Weights of a small mixture-of-experts language model, trained from scratch on English Wikipedia.
Size: 13 layers, width 128, vocabulary 2048, 23.7M parameters.
Training: a variant of Adam for the experts, 3318 steps.
Below are experts of layer 8 (counted from 0) of a mixture-of-experts language model. Rows are named router (the router's row for the expert), gate (a neuron's input weights, with its number), up (a neuron's input weights, with its number) and show model dimensions 0-127. Each number is 128 + 32 x the weight over its row's rms, rounded and kept within 0 to 255.
Before each expert's rows: "mostly gets" lists some tokens that are sent to it at least half of the time; "comes after" lists some tokens at least twice as common just before its tokens as in all text. This comes from a sample of Wikipedia text that the model never trained on. Tokens count by the router's weight.

# expert 0
mostly gets: " 2", " 1", " 5", " 3", " 4", " 6"
comes after: " |", " ", "|", " (", ":", ";"
router [ 65 195 101 176  25 118 167 160 125 107 168 115 150  64  94 177 116 146 113  75  90  91 145 112 128 114 142 188 127 136 137  90 155 141 170 138 144  79 139 158 170  64 172 133 124 162 117 103 114 106 124 123 154 113  72 125 119  94 170 158 138 150 129 168 124 133 199 155  71 139 151 126 115 151 142 140 151 111 108 128 127 129 142 162  98 120 130 141 114 168 192  83 190  83  86 154 132 105 108  95  56 125 144 169 163 138 149 152 116  98  91 125  81 163 139 122 131 138 106 147 116 173 101  99 150 149 100 171]
gate8 [113  91 121  86 136 156 142 105 161  87  65 206 141 154  73  87 123 131 183 171 118  72  96 135 121 130 126 108 143 106 100 110 127 141 169 169 177 138 108 180 110 113 127 149 185 111 185 110 223 197  96 141  71 136 162 123 185 102 122 136 113 162 134 116 124  92 117 143 114 156 151 104 131  99 142 159 166 163 116 116 126 141 143 142 124 147 115 141 114 126 104 122 140 114 139 107  37 137  71 115 168  92 136  88 147 121 126 171 124  77  97 100 194 170  90  88 148 142 139 121 173 122  62 133 120 158 141 170]
up8 [ 94  77  76 108 151 173 135 129 177 101 125 200 171 145  85 144 102 104 169 144 140 110 124 127 141  89 137  88 115 103 120 141 115 144 167 117 175 124 104 157 165 113 144 125 140 114 143 103 169 192 129 160  88 123 132 159 195 123 157 122 109 171  87 153 144 122 124 116 127 181 114 119 121 149 136 184 142 127 121  80 142 179 139 165 112 136 105 131  90 142 133  94 155 101 120 118  73 115  69 108 149 101 150 104 117 119 138 230 110  35 101  87 193 172  95  89 104 142 128 116 151 106  43  79 122 158 109 150]
gate9 [137  93 131 128 152  92 146  95  96 114 133 137  75 143 195 113 145 112  87 109 102 113 117 131 104 140 142 159 111 175  31  95  99 136 175  90  83 139 115 132 112 186 129 122 120 187 182 147 126  67 152 158 136  72 153 113 172 183 147 144  87  71 204  63 157  91  90 141 156 125 111 155 116 113  93  80  99 135 107 103 130  95 104 137 125 148 121 110 135 176  92 141 129 158 159 114 108 157 157 141 140 128  61  90 113 151 139  82 176 159 131 115 121 140 161 135 194 113 157 193  84 125 159 175 135 100 128 118]
up9 [114 129 113 161 185  99 167 122 155 158 143  96  95 126 123 106 125 103 149  99  42 142  41 177 171  83 114 155 102 162 126  55 112 158 122 117 102 141 103 152 127 135 119 117  48 102 163 202 179 108 159 151 101 115 119 115 147 142 160 171  96 128 127 154 121 194 132  94 155 153 120  95  73 105  97 133 138  81  99  93 188 110 163 165 165 109 108 134 105 154  89 143 140 143 125 146 138 142 148 137  78  85  94 135 184 117 152  74 113 115  78  81 184 111 195 125 141 165 117 103 141 162 110 123 110 138 142 124]
gate10 [144 148  88 136 138 125 156 133 120 119 143 103 135 140 180 200  85 143 104 110  91 105  75  42  99 151 141 157 109 150 162  96 122 143 109 122  76 127  74 148  98 129  75 120 118 150 188 170  90  83  79  91 118 104  95  78 113 143 172 148 147 148 129 144 122 161 136 106 135 158 109 140 114 108 160  89 124 122 107 124 127 105 195 115 117 110 171 165 151  79 119 185 141 125 146  81 164 138 117 130  73  67 141 209 159 113 137 135 110 112 116 204 180 168  72 135 120 145 123 155  99 159  61 183 142 111 153 122]
up10 [151  99 204 128  56 138 116 160 148  88 151 202 119 123 159 103 127 120  87  84 191 104 126 157  92 100 165 113 104 112  93 176 121  65 125 105 123 123 103 104 119 114  68 141 121 151 113  90 179  88  49 149 146 127 113 150 114 152 151  93 154  78 124 162  93 156 136 149  90 117 143 129 122 131 166 153 145 163 117 165 117 131  86 118  47 126  56 146 130 160 107 155 115 160 135 117 134 141 146 117 166 146 138  74  66 105  81 191 158 155 160 111 134 141 175 117 120 178 178 136 134 133 121 178 179 113 155 131]
gate11 [116 134 111 100 230 128 100  85  83 110  86 119 111 120 102 142 136 153 136 122  96 115 155 171 102 111  86 187 199  49 133  72 139 123 182 162 104 100 114 161 154  92 132 127 115 153 125 155 191 134 101  65  82 180 190  98 133 135 118 197 138 128 143 128 124 142 108 127 147 146 146 102 151 139  74 152 170  81 121 115  99 122 111 145 139  86 132 157 112 130 143  87 143 168 116  70 181 151  84 126 117 151 131 134 156 161 131 102 124 133  91 151 163 116  94 120 201 120 108  80 130 149 148 136  51 162 101 132]
up11 [136  62  86 155  88  77 170 116 162 174 130 115 148 144 118 177  92 107 108 136 159 158 113  74 163 155 123 143  64 192 106 136 122 150 155 105 151  83 150  74 180 144  89 107 117 151 160  62 124 157 120 112 154 130  95 139 140 171 161 154 111 147 113 139  89  87 138  84 102 110 192 161  98 127 202 139 124 167 116 209 141 143 116 160 103 178  84 140 154 150 139 144 153  74 139 187 107 130 127  96 125 135  93 126 108 107  79 121  96  85 149 130  76 170 154 115  99 138 147 190 125 110 140  82  84 155 133 131]
gate12 [136 131 133 187 106  78 127 137 104 123 154 131 141 155 109 117 167 145  71  87 150 161 134 102 163 120 153 193  62 129  70 116  83 126 194 104 111  87 134 114 202  74 142 142 130 127 141 147  67 129 113 147 130 118 125  87  85 130  78 149  86 115 151 182 147 140 113 131 156  96 137 178 171 134 101 123 130  92 121 190 120 128 182 137 194 170 142 186 148 163 141 170 183 143 138 100 165 113 130  94  96 131 100 172 147 180  80  93  79 149  75 108 109 121  94 125 173 146 118  87 129 117 101 139 110 105  72 154]
up12 [133 143 138 114 122 196 158 109 149  99 118  94 122 135 164 157 128 141 123 115 100  38 153 112 131 133 122  32 216 143 152  87 161 120 129 132 120 152 124 154  75 174 159 154 112 188 104  98 168  96 126 115  92 122 123 119 170  92 126 100 176 105 124 105  91 115 119 126  74 128 156 126 131 121 156 120 115 159 114  79 157  96 131 152  26 113 145  83 105 118 132 148 123 139 143 173 104 117 108 120 111 123 174  62  94 111 205 137 147 115 167 141 110 173 159  95 139 101 144 210 180 143 147 133 126 127 128  78]
gate13 [151 114 139  53 165  76 152 133  93 109  81 128 104 154 131  86 164 126 185 191 100 144 150 164 199 154 116  92 159 118 138 120 106 129 106  94 161 149  99 149  82 156 136  82  85 104  77 173 117 152 112 106 127 196 149 158 136 149  99 123 144 121 129 157 161 211 114 101 112 102 102 102 136 106 127  93 131 143 191  91 155  66 142 174 125 136 148  74 175 127 127 103 135 161 125 134  36 134 135 177 133 105  81  59 168  90 145 112 191 144 107 142  93 129 137 159 158 137 150  99 124 130 156 128 125 126 162 119]
up13 [129 147  90  84 128 112 150 119  95 146 131 116 150 100 127 145  79 103 144 132 110 122 170 106 154 128 154  94  98 130 109 143 117 157 118  63 106  97 145  88  93 103 146 129  79 153  51 135 159 182 113 144 168 125  89 169 103 142 162 172  65 183 160 185 135 142 157 136  71 129 159 112 113 136 112 145  81 151 158 123 179  87  98 178 145 129 130 137 125 105 181  58 153 121  70 163  51  61 206 108  97 144 176  99 157  86 160 109 144 113 125 172 105 147 153 126 144 135  72 130 101 144 110 123 177 154 109 140]

# expert 29
mostly gets: " Bo", " Sa", " bo", " Ta", "—", " song"
comes after: ",", "ed", " to", " of", "ing", " bo"
router [111  77  88 158  97 126 109 127  83 138  78 167 160 135 145 168 191 130 118 164 153 136 111 126 134 148  72 118 168 124 165 140 108  97  81 119  88 116  98 121 151  73 160 134 164 175  83 115 162 211 120  98 112 122 134  90 162 186 147  95 109 113 161 176 101 127  86 153 128 179 146  55 205 119  93 117 102 138 133  50  96 131 136 113 156 131  96 131 138 164 123 173  66 149 154 146 135 121 111 160 144 150  75 161 153 171 104 172 129 145 109 101 136 127  75 104 166  65 101 139 174 123 151 109 150 150 105 147]
gate8 [154 168 125 145 144  55 127 100 107 143 164 142 148 123 120 145 150 148  57 114 113 142 141 183 115  21 120 158 115 149 120 179 111  95  75 157 147 119 127 128  73 177  89 120 162 121 110 136  42 137 125 116 174 181 122  90  56 112 166 164 132 123 110 157  90 159 113 129 115 150  96 146 176 129 130 174 103 135 112 118  75 201 125 152 141 122 124 157 158 116 173 153 100 112 126 118 173 121 135 159 122 108  82 127 132 145  91 149 100 151 114 123 138 205 118 157 106 163  90 119  40 138 105 142 123  90 134 168]
up8 [174  82  89 163  97  73 138 150 140 146 141 168 199  96  65  90 142 152  92 145 157  49  81 159 127 129 170 149 177 133 149 139  73 164  91 173 174 176 110 103 101 136 107 108 150 165  64 108 150 116 151 158 143 148 141 124 122  84 143 129 134  58 131 112 153 120 132 157 118  96 116 113  77 118 111 135 110 120 150 123 155 128  98 157 166 121 154 100 166  78  99 129 142 157 173 148  72  78 194 131 125  98 140 147 140 132 131 131  57 145 156 170 136 115 118 133  85 105 183 149 129 202  99  98  99 166 120 106]
gate9 [197 163 112 100  99 111 116  80 176 153 129 126  87 123 130 104 148 158 146 131 145 118 110  94  67 107 101 108 101 112 165 114 123 122 139 148  97 118 172 106  97 113 189 143 170 158 117  90 100 100 120 155 196 151 142 119 170 165 160 140 162 128 176 132 122 145 135 159 121 159 182 106 150  82 186  73  85 114  97 186 130 145 114 124  93 129 145 151 155 108  76 169 144  94 213 105 178 131 108 119 173  85 123 153  33  87 160 134 100 133 160 129 109 111 146 167  96  87 126 202 107 114  99 144 158 105  87 124]
up9 [148 129 207 136 170 149  95 141 140  51 138 139 127  66 153 124 136 117  94  94 145 166 151  97 127 184 142 163 162 180 123  85  99 122  65 108 127 103 135 141 143 125 130 156 133 129 155  82 167  91 149 160  92 192 110 167 138 131 118  84 122 157 133  97  96  96 169 158 125  95  99 135 103 113  80 188 121  59 166 152 139 110 190 129 112 148 133  64 147 151 108 107 131 126 114 175  88  83  77 125 136 155 142 111  91 148 156  90 163 114 141 140  95 143 164 123  78  47 165 172 138 168 128 116 191 116 158 140]
gate10 [132 155  96  94 136 154 104 123  96 132 125 110 141 149 155 109  62 118  95 129 109  82  74 113 123  87  95 134 172 104 150 109 146  98 128 134 148 124 122  88 157 107 153 140 181 157  31  95 128 117  47 158 119  97  77 102 122 141 120 155 137 159 117 124 139 153  79 135 105 181 124 108 194 115 162 132 148 100 172 144 101  95 139  90 173  82 177 139 186  81 162 117  58  71 138 152 127 133 198 131 132 109 121 115 151 109 139 193  87 157 169 129 145 160 148 146 139 191 103 149  98 134 140  61 120 111 153 173]
up10 [ 98  98 137 114  93  85 146 142  77 159 134 110 184  92 143 127 133 153 159 150 121 111  97 158 173 174 137 115 193  95 142 118 102 119 121 128 102 127 142 136 147 153 120 139 144 115 114  58 128 100 110 109  41 151  55  97 178 137 131 119 105 161  55  95 107  99 177 145 109 115 160 133 144  76 139 121 115 123 163  99 206  64 189 129 146 158 145 118 121  79 101 136 135  86 120  67 123 158 157 172 125 149 187 132 200 153  81  68 132 134 152 127 186 116 152 119 129 178 124 129 140 132  72  94 111 146 144 153]
gate11 [116 176 130 137 117 187 210 118 124 135 137 177 118 151 156 154 120 120 111 157  77 104 158 147 164 102  71 127 105  69 139 174 135 132 149 144 148  83 144 105  96 120 117 162 106 143 101  87 150 171 161 141 148 173 121  75 188 135 116 118 165  59 182 155  68 118  58 147 161 170 139 106 103 124 128 184 188 131 109 101 104 102 117 127 110 143  74 135 134 169  94 156 156  85 137 146 125 126 174 117 161 134  90 128 102 157 139 147 152 108 111 106 170 107  90  98 107  91 106  56 135 194  82  81 103 103 112  95]
up11 [107 164 121  84 107 187 143 137 175 126 143 171 125 144 120 134 141 146 134 152  96  86 120 152 113 110 133 161 137 154 136 132 153  93 161  96 140 123 132 162 129 126  83 136 129  50 122 122 146 202 131 150 107  65 114  85 163 146 198 125 122  88 163 120 121 131  60  53 114 179 115 111 130 117 126 136 156 105 124  88  58 154 116 152 101 139  99 155 130 110 127 215 112 122 108 142  77 130 100 195 175 155 114  79 226 100 146 135 142 107 137 118 126  71 120 109 116 155 155 106 205 106  89 128  85 140  98 141]
gate12 [114 142 157 128 119 101  75 112 142 156 135 154 151 126  87 162 157  76 132 111 140 123 146 166 128  63  75 161 121 144 101  89  93  93 130 154  99 151 117 139 134 131  93 102 115 176 101 161 136 126 128 139  80 112 187 136 160 139 136 175  93 162 104 178 148 160 116 173 164 136 173 168  66  78 115  95 126 113 121 166  56 134 152 149 134  79 117  94 192 139 139  98 124  96 116  92 179 112 134 124 106 122 115 115 116  88  41 128 156 130  82 137 189 140 177 189 154 128  67 160  60  71 161 124  89 149 132 134]
up12 [ 99 112 155 126 173 133 161 153 125 126 204 171 140 201 122 113 138 165 128 131  99  96 125 164 101  98  98 158 149 112 118 126 132  69 131  73 116  98  88 122 131  84 143  88 103 151  52 170 149 132 108 154 132 166 133 106 107 172 120  58 132  99 123 144 173 148 130 146 189 172 127 151 131 116 148 109 111 114 164 138  99 183 100 157 158 168 133 101 153 140 167 136 121 138 119 139 186 149 160 120 204 118  99 159 178 140  66 126  89 104  98 133 116  66 138 152 111  70 171 189 140 126 123  85  53 126  74 130]
gate13 [158  92  78 181 106 150 114  80 133 128 150  77 148 128  90 121 171  96 111 160  84 118 125 141 115 119 122 170 180 107 113  33 115 122  66 119 121 111 133 129 102 123 129 132 182 140 120 104 128 150 136 109 112 114 147 128  78 172 152  84 109 183  83 157 161 111 135  63 148 128 127 144  93  90  88 121 108 134 158 140 101 104 131  74 194  86 120 132 118 153 171 217 171 140 194  91 162 128 146 127 122 118  80 152 152 104  63 127 188 147 101 188 157 119 101 130 154 141 102 169 142 111 168  89 113 132 180 121]
up13 [157 148 166  98  91  74 141  92 199 150  87 155 145  86 165 165 102 169 125 146 123 105 107 113  78 132 182 163 133 174 197 128 154  79  99 116 153 110 139 129 130 181 128 126  83 153 159 130 179 111 172 128 173 143  35 112 116  48 124 127 150 125 135 166  88 129 141 147 160  84  33  81 119  90 119 125 207 199 120 143 148 111 156 131  89 110 121 123 122 124  75 109 139  96 177 106 138 142 108  92 156 105 128  91 143 118 153 128 160 128 145 121 140 106 127 140 121 103 101 120 139 125 121 154 147  79  83 103]

# expert 11
mostly gets: " who", " what", " we", " which", " he", " We"
comes after: "\n", ",", " \"", ".", " he", " and"
router [113  87 180 129 109 134 138 149 117  98 117 208 162 122 112  94 129 103 104 128  70 171 121 131 106 156 211 119  79 141 118 194 122 148  93 158 127 146 101 145 189 104 139 147 142 142 124 178 167 157  96 210 104 117  78 132 112 121 135 114 121 132 130 153 158 111 125 169 112 101 148 104 134  99  86  64 160 135 136 117 194 113 126 159 118 156 116 162 147  17 131 142 112  87 119 106 117 132 158 134  71 147  73 107 212  91 108 137 140 151 130 123 132 129 148 114  90  81 174  87 150 134 115 132  79 127 124 177]
gate8 [122 161 149 128 131 134 156 167 150 132 116 129 115 124 121 118 139 137  55 111 137 158 119 124  90 146 166 131 126 149 174 143 106  31 145 160 146 118  95 210 138  85 142 120  87 139  89  18  90 116  98 183 162 168 137 155 129 121 155 120 125 111 184 184 197 113 144  91 136 135 138 105 134 110  95 151 132 101 107 124 119  88 113 108 146  94 126 177 155  96 108 108  78 134  98 118 218 123 116  92  71 138 115 136 129 160 216 151 113 150  73 165 118 139 156 133 143 145 122 160 153 126  95 145  75 163 107 131]
up8 [127 136  81  94 165  92 104  87  81  94  93  68 143 151 162 168 183 121 197 157 107 153 183 140 133 141 148 114 168  92 125 159 125 182 182 133 184 108 154 116 116 163 163  99 122 108 108 143 129 138 168  70 143 114 148  75 180 143 115 146 133 100 101  68 104 127 102 106 206 111  72 113 117 126 150 176 100 145  92  99  78 158 144 147 138 128  89 161 124 174 176  79 119 178 110 108 162 119 118 114 166 106 174 123 122 169 143  95 157 115 127 106 116 169  55 108 118 133  78 139  88 115 191 123 142 128 146 148]
gate9 [115 100 165 109 108  73 124 119  82 135 118 140  72 138 104 121 121 166 103 131 152 161  94  90 109 130 155 187 120  99 112 135  88 109 178 139  95 143 102 115 125 145 180 180 109 137 108 107 172 136 105 152 149  92 131 110 141 129 122 127 144 155 107 172 174 150  54 153 103 189  91 185  76 121  64 104 139 129 143 136  85 159 202 165 142  72 114 119 195 114 147 154 178 214 103 129 129 161 142 162 122  85 153  85 125  78  92 184 112  93 155 143 120  77 172 152 103 122 136  86 146  91 163 131 112 137 151  93]
up9 [121 120 132 161 116  58 105 154 170 139 154 110 121  90  91  86 149  82 138 102 117 172 139  97 161 112 129  88  86 138 154 105  95 127 151  81 192 149 188 157 105 113 105 111 119 166 145 148  92 185 111 125 115 163 151 107  98 117 140  82 150 138 189  99  96 166 112 206 146  56 134 124  66 101 130 110 147 145 121 112  61 163 135 148 164 187 133 206  73 114 125 102 106 120 163 138  97 130 143  91 100 158 185 116 105 110 195 102 121  87 111 108 119 104 157 123 133 133 170 155  84 177 139 178 152 150 118 136]
gate10 [ 58 128 131 124 160 180  85 183 113 112 109  76 128 137 172 130 165 156 148 112 138 173 194 177 164 163 103 143 113 128 108 139 104 141 163 173 140 110 162 131 140 105 129  58  77 142 143 137  78 143 107 117 113 175 131 125 174 118 137 126 157 109 138 158 170 168 126 104  78 140 115 128 125 154 184  96 113 165 151  84 122 150 116  81 198 147  90 163 139 185 106 112  95 119 147 136  85 103 167 110 129  80 115 139  95  62 122  90  85 129 169 102 116  67 204 104 142 128 125  49  85 121 166  97 110 137 120 138]
up10 [ 79  77 135 165 101 159 144 171 126 129  73 165 111 147 158 147 183 129 116 112 114 136 161 133 136 118 124 122 110 109  31 106  95 160 131 167 115 117 119  97 123 164 155 156 101 133 136 107  61 130 145 138 104 155 125 101 149 194 108 169 102 166 133  88 131 147 121  83  93 104 145 117 131 133 116 183 139 110 126 156 113  78  68 143 126 158  65 188 192 148 123 102 149 102 105 143 149 106 183 119 104 116 100 156  74 102 136 134 124 206 166 154 182  83 120  90 122  85 124  72 191 159 108  91 188 158 120 147]
gate11 [158 101  83 169 141 145 176 167  92 166 119 122  85 136 122 124 142 148 129  75 160 156 115 125 145 127 175 100 119  68 114 133 178 102 139 193 106 121 177 101 130 192 120  93 107 134  83  91 154 138  87 147 139 221 154 204 180 122 119  90 129 124 138 129 118 235 144 113  89 108 125 113  89  87 118 172  94 110 128 130  83 141 137 138 136 136  68 133 166 186 172 147 121  71 124 144 114 135 148 147  75 100  95 132 132 163 144 154 132 110 157  93 127 114 116 155 120 138 186 127  95 110  98  72  79 146 104 123]
up11 [136  81 120 190 114 202 197 189 129 212 104 167 138 105 132 112 153 126 149 101 155 125 147  71  74 181 153 122  67 110 112 103 159 116 122 125 117 111 166 122 160 171 150 129 135 102 157 109 121 134  88 135  65 148 109 131 160 171 112 104 120 163 169 165 133 146 142 157  59  84 168 124 137  96 136  90 147 125  42 137 136 116 139  76  97 169 163 177 137 117  94 200 100 148 124 120 128 121 164 105 139 133 104  92 126 134 138 128 138  78 207  84  96  97 171 133 104 126 163 116 151 149 116 149 116 138 100 138]
gate12 [110  96 138 101 164 138 102  89 161 218 105 138 174 176 101 120 113 138 158 169 143 134 174 132 147 137 120 135 107 160 126 113 133 128 128 117 125 109 125 110 162  95 142  81 125 122 120  77 184 186 123 158 144 122 129 149 179  89 134 195 138  95 167 161  62  76 101 174 156  62 116  83 161 130 120 137 109  88 115 133 152 191 171 100  77 164 105 108 115 143 156  95 138  53 124  55 133  85 128 109  96 142 155 149 105 142 112 143 153 110 131  57 181 122 140 118 106 172 139  98 138 145 134 142  87  88 183 183]
up12 [ 96 137 134 123 191 132  88 117  98 160 128 177 142 102 155 100 183 139 207  89 136 117 120  95 111 143 102  89 138  93 139 142  64 122 130 139 102 168 208 131 142 105 134  94 131 131  96 121 132 134 112  98 190 161  75 179 193 100 114 166 169 163 147 108 153  66  86 141  95 144 124 136 122 144 123 143 103 150  83 151 117 132  96 134 146 106  71 118 130 154 123  67  97 168 164 146 152 102 143  30 151 137 168 117 136 104 162 177 142  79 109 108 103 151 139 159 112  95 137 135 139 112  63 129 149 197 128  76]
gate13 [144  99 136 189 112 142 132 160 128 122 140 134 158 140 134 162 112  79 150  63 137 182  59 140 128 121 167 118 103 157  16 159 133 112 142 119 145  80 144 186 126 173 178 118  85 141 142 130 146 146 110 110 157 136 103 176 144 143 159 190 156  91 125 137 145 140  55 107 135 126 102 133 178 106 160 147 118 158 153 113  96 155 113 118 177  91  89  62 151 160 108  71 125 134 135 122 120 123 132 145 148 137  54  75  95 216 127 129  98 142  99 107 157  92 117 157 107 146 190 144 134  78 112 110  83 110 129 125]
up13 [156 133 180 156 132 157 119  99 110 149 101 161  58 103 139 132 104  89 105 117 123 140 163  97 120  81 122 111 139 139 145 118  75  97 106  74 138  77  57 139 120 168 129 129  87 129 117 157 163 175 154 125 194 174 113 105 119 138 100 146 146 123 153 131 150 195 179  91 118 134 124 116 103 132 120 155 139  78 171 144 146 136 145 144 127 135 114  83 138 193 142  97 166  77  73 235 133 167 124 148 124  85 136 143 121 120 176 146 182 144 118  97  91 126  99 112 176 115 169 149  58  60  85 106 145  81 122 143]

# expert 4
mostly gets: "After", " like", "On", "See", " over", " near"
comes after: ".", "\n", " |", ")", ").", ";"
router [112 167 193 126 179  95 135 126 137 141 117 114 148 148 156 177 129 155 123 135 121 119 132 149 207  96 103 177 122 101 146 105 102 150 113 124 141 110 132 124 173 129 184 181  96 125 111  95 129  95  95  96 125 152 112 146 117  63 121 153 128 191 161 180 109 123 110 116 145 174 131  89 120 142 142  97  67  34 176 132 130  85 183 119 161 128 128 105 189 152 154 138 150  97 139  80 103 186 180 112 117 108  67 127  95 111  72 143 155  69 108 104 149 117 140 117 140 161 141 106 129 103 126  83  63 168 186 169]
gate8 [112 153 143 134 124 116 136  62  95 129 138 149 140 133 100 195 183 124 130 122 101 181  88 105 180 158 148 166 118  80  50  77 132 131  87 144 106 194 104 172 142 139 167 119 128 154 100  94 103  88 150 108 144  99 143 172 123  96 204 137 207 119 138  73 149 128 155 135  90 157  89 151 144 100 176 139 148 107 142 136 133 178 123  95 129 105 115  90  89 114  54 151 162  96 123 139 178 146 147  54  98 115 115 117 119 124 132 123 153  98 100  81 140 137 149 129 114 186 151 201 132 125 127 173  87 151  96 109]
up8 [102 108 181 109 104 206 108 134 121 131  82 125 102  93 105 108  95 122 125 118 145 139 151 141 134 134 144 100 177 169 176 172 143 102 161 122 150 149 176 109 108 101 117 129 150 133  89 163 160 189  99 151  86 120 146 134 115 132 107  75  96  98  75 158 121 100  97 134 128  84 202 161 123 152 105  85 115 131 149 131 112 108 132  52 174  55 110 139 170  98 168 122  57 177 159 139  62 134 109 172 146 150 137 122 114 102 142 135  67 163 135 173 124 146  52 115 148  83  98 114 169 121 141 103 184 107 182 148]
gate9 [149 151 109 118 131 130  95 122  69 139 128  77  86 159 141 100 100  90 127 134 130 115 143  65 140  66  80 146  78 125 108 153 186 110  96 123 136  80 120  99 120 101 150 197 155 145  62 132 118 129  94 186 169 102 124 137  60 158 105  88 138 125 179 166 106 120 134 146 129 132 138 179  72 124 180 154 151  93 118 175 140  97 117 145 130 138 139 142 110 159 139 192 120 123 150 210 140 122 153 127 145 150 110 100  81 197  85 143 128 155 176 110  75 122 131 126 148 168 164 208 113 124 149  62 160 145 114 107]
up9 [157 143 141 178  81  66 145 147  90 156 108 146 144 119 132 145 185 114 141 100 116  82 132  89  94  65  84 167 132 141  98 196 210 159 107 132 124 106 125 134 110 129 137 138 139 156 101 121  99 125 207 143 138 140 117 142  66 197 167 132 113 158  59 125 111 113 154 113 127 118 167 146 137 141 149 100  91  86  54 137 123 113 151 125  79  95 130 129 127 115 157 142 137 154  97 122 154 121 137 103 135 139 145 190 102  67 142  93 226 100 125 199 112  98 121 172 126 127  92 154 141  89 157 101  98 115 151 174]
gate10 [146 122 110  89  73 102  93 109  86 139 100 106 122  96  90 167 153 107 113 115 136 132 169 130  61 138 147 145 101 105 108  54 119 172 135  85 130 169 133 123 113 132  97 108 134 136 139 138 135 129 134 144 145  72 163 124  72 192 174 211 185 107  48 144 138  86 102 153  96 153 202 150 122  86  87  74 147 128 114  90 113 148 129 153 123 163 142 104 111 153 173 142 146 148 173 116 116  78  96 190 167 187 112 152  94 129  85 137 176 147 159 145 109 111 142 131 147 113 129 173 102  99 112 183 107 184 113 105]
up10 [105 123 117 131 129 124 105 158 139  98 149  96 157 189 144 137  90 104  97 173 174 108  81 110 148  96 102  50 126 141 148 192 112 110  74 152 149  63 151 142  85  77 141 124  78 128 139 108 151 125 139 189 182 121 108 105 120 172 135  93 133 139 103  69 142 128 165 128 161 191 116 173 113 135 152 118  87 162 132 119 100 140 120 124 134  67 169 143  89 116 106 159 120 171 172  91 135 103 112 142 149 185 138  76 130 152 106 141  58 123 145 110 116 122 158 124 131 186 121 119 158 192  75  34 162 153 103 127]
gate11 [146 109  84 147 128 145 104 136 136 127 159 116 141 122 176 153  80 140 111 161 190 139 112 143 167 143 155 116 158 153 138 105 107 144  70 131 154 127 135  92  65 133 125 125 109 105  98  70 156  96  37 133 162 138  83 168 132 114 122  95 133 115  80 124 203 164 128 108 179 117 126 117 134 151 135 173 112 128 178  98 120 163 174  91 176 114  64 116 179 154 154 129  68  96 184 128 120 126  80 152  87 136 150  85 132 191  90 128 121 151 125  83 111  79 140 123  84 164 189 103 131 169 140  69 186  92 138 138]
up11 [169 136 154 104 174 106 155 133 159 146 155 122  88 148 143 146 173 121 127 142 115 122 174 100 104 180 130 147  11 127 103 151 157 116 208 138 120 135 100  95 156  40 119 141 138 128 120 177 122 100  87 131 104 118 115 114 122 158 125 176  94 124 111 123  78  97 156 127 121  81 153 161 177 184 163  93 175 117  94 174 136 150  97  65 133  87 134 137 115 114 146 141 167 134  52  93 120 141 121  76 136 136  96 162 119 126 153  87 138 139 125  93  59 122  93 151 118  86 159 160 128 105 162 182  99 173 162 105]
gate12 [180 210 131 142 109 175 111 107 153 141 120 161 167 146 188 142  84 110 116 159  82 121 106 150 178  71 117 144 130  97 141 142 133 101  90 109 126 112 110 158 117 142  87 136  89 195  51 175 148 121 153  87 100 101 143 116 128 137 136 161 171 169 117 176 142 119  51 144 111 118 105  88 188  84 173 127  99  97 118  94 128 110 152 141  87 140 118 161 127 158 114  92  72 131 228 122  93 114 131 181 149 103 136 146 172  89 128 124 153  92 121 137 165 149 164 123 116 134  97 115 105 138 124  75 117  64 136 169]
up12 [117 174 114 118 111 196 103 111 144 110  62 127 132 130 137 131 166  65 135 122 111 140 181 129 111  74 127 187 111 141  86 118  89 103 185  56 125 130 116 114 128 156 137 160  91 154 120 165 140 122  99  95 110  73 122 117  92 191 120 206  88 114  90 173 124 142  83  87 141 153 159 136 189 149 187 201 123 107 161 106  96  85 100 123 158 124 150  66 159 115 149  88 137  85  81 181 107 171 135 164 175 125 143 135 155 142 106 115 143 167 180 150 138 108 121  98 136 155 158 117 157 116 108 111 147 100 124 182]
gate13 [115 126 184 126  96 119 176  80 153 120 135 150 123 170 143  90 112 179 136 113 125 139 153 203 130 136 120  69  95 121 129 108 159 103 100  47 114 137  94 127 128 174  99 161 164 123 106 170 136 143 168 120 111  75 134 118 110  93 102  99 154 105 164 157 112 166 131 135 145 101  72  97 150 191 103 149 152 135 133 110 123 155 170 149 102  96  97  73 165  84 105  97 108 132 161 232 125 124 102 106 106 146 165 158 156 147 105 123  77  82 169 108 172 105 136 113  98 138 183 120 122 209 102 160 119 125 101  56]
up13 [123 125 153 127 101 150  93  58 197 141 142  70 119 110 153  92  96 142 134 132 146  73  92 115 110 113 108 108 197 113 209 163 109 148 176 177 141 121 156 150 155 130 118  87 103 109 171 149 135 109 199  90  94 159  82 118  68 128 119 184 128 150 145 108 103 114 154 141 145  88 175 161 108 135 113 125 127 126 111 129 140  98  94  81 144 162 144 122 105 157 109 162 157  79 190  76  69 140 137 141 151 123 103 101  73 150 103 197 119 149 124 141 103  88 166 141 140 116  82  99 152  57 127  91 178 160 118 142]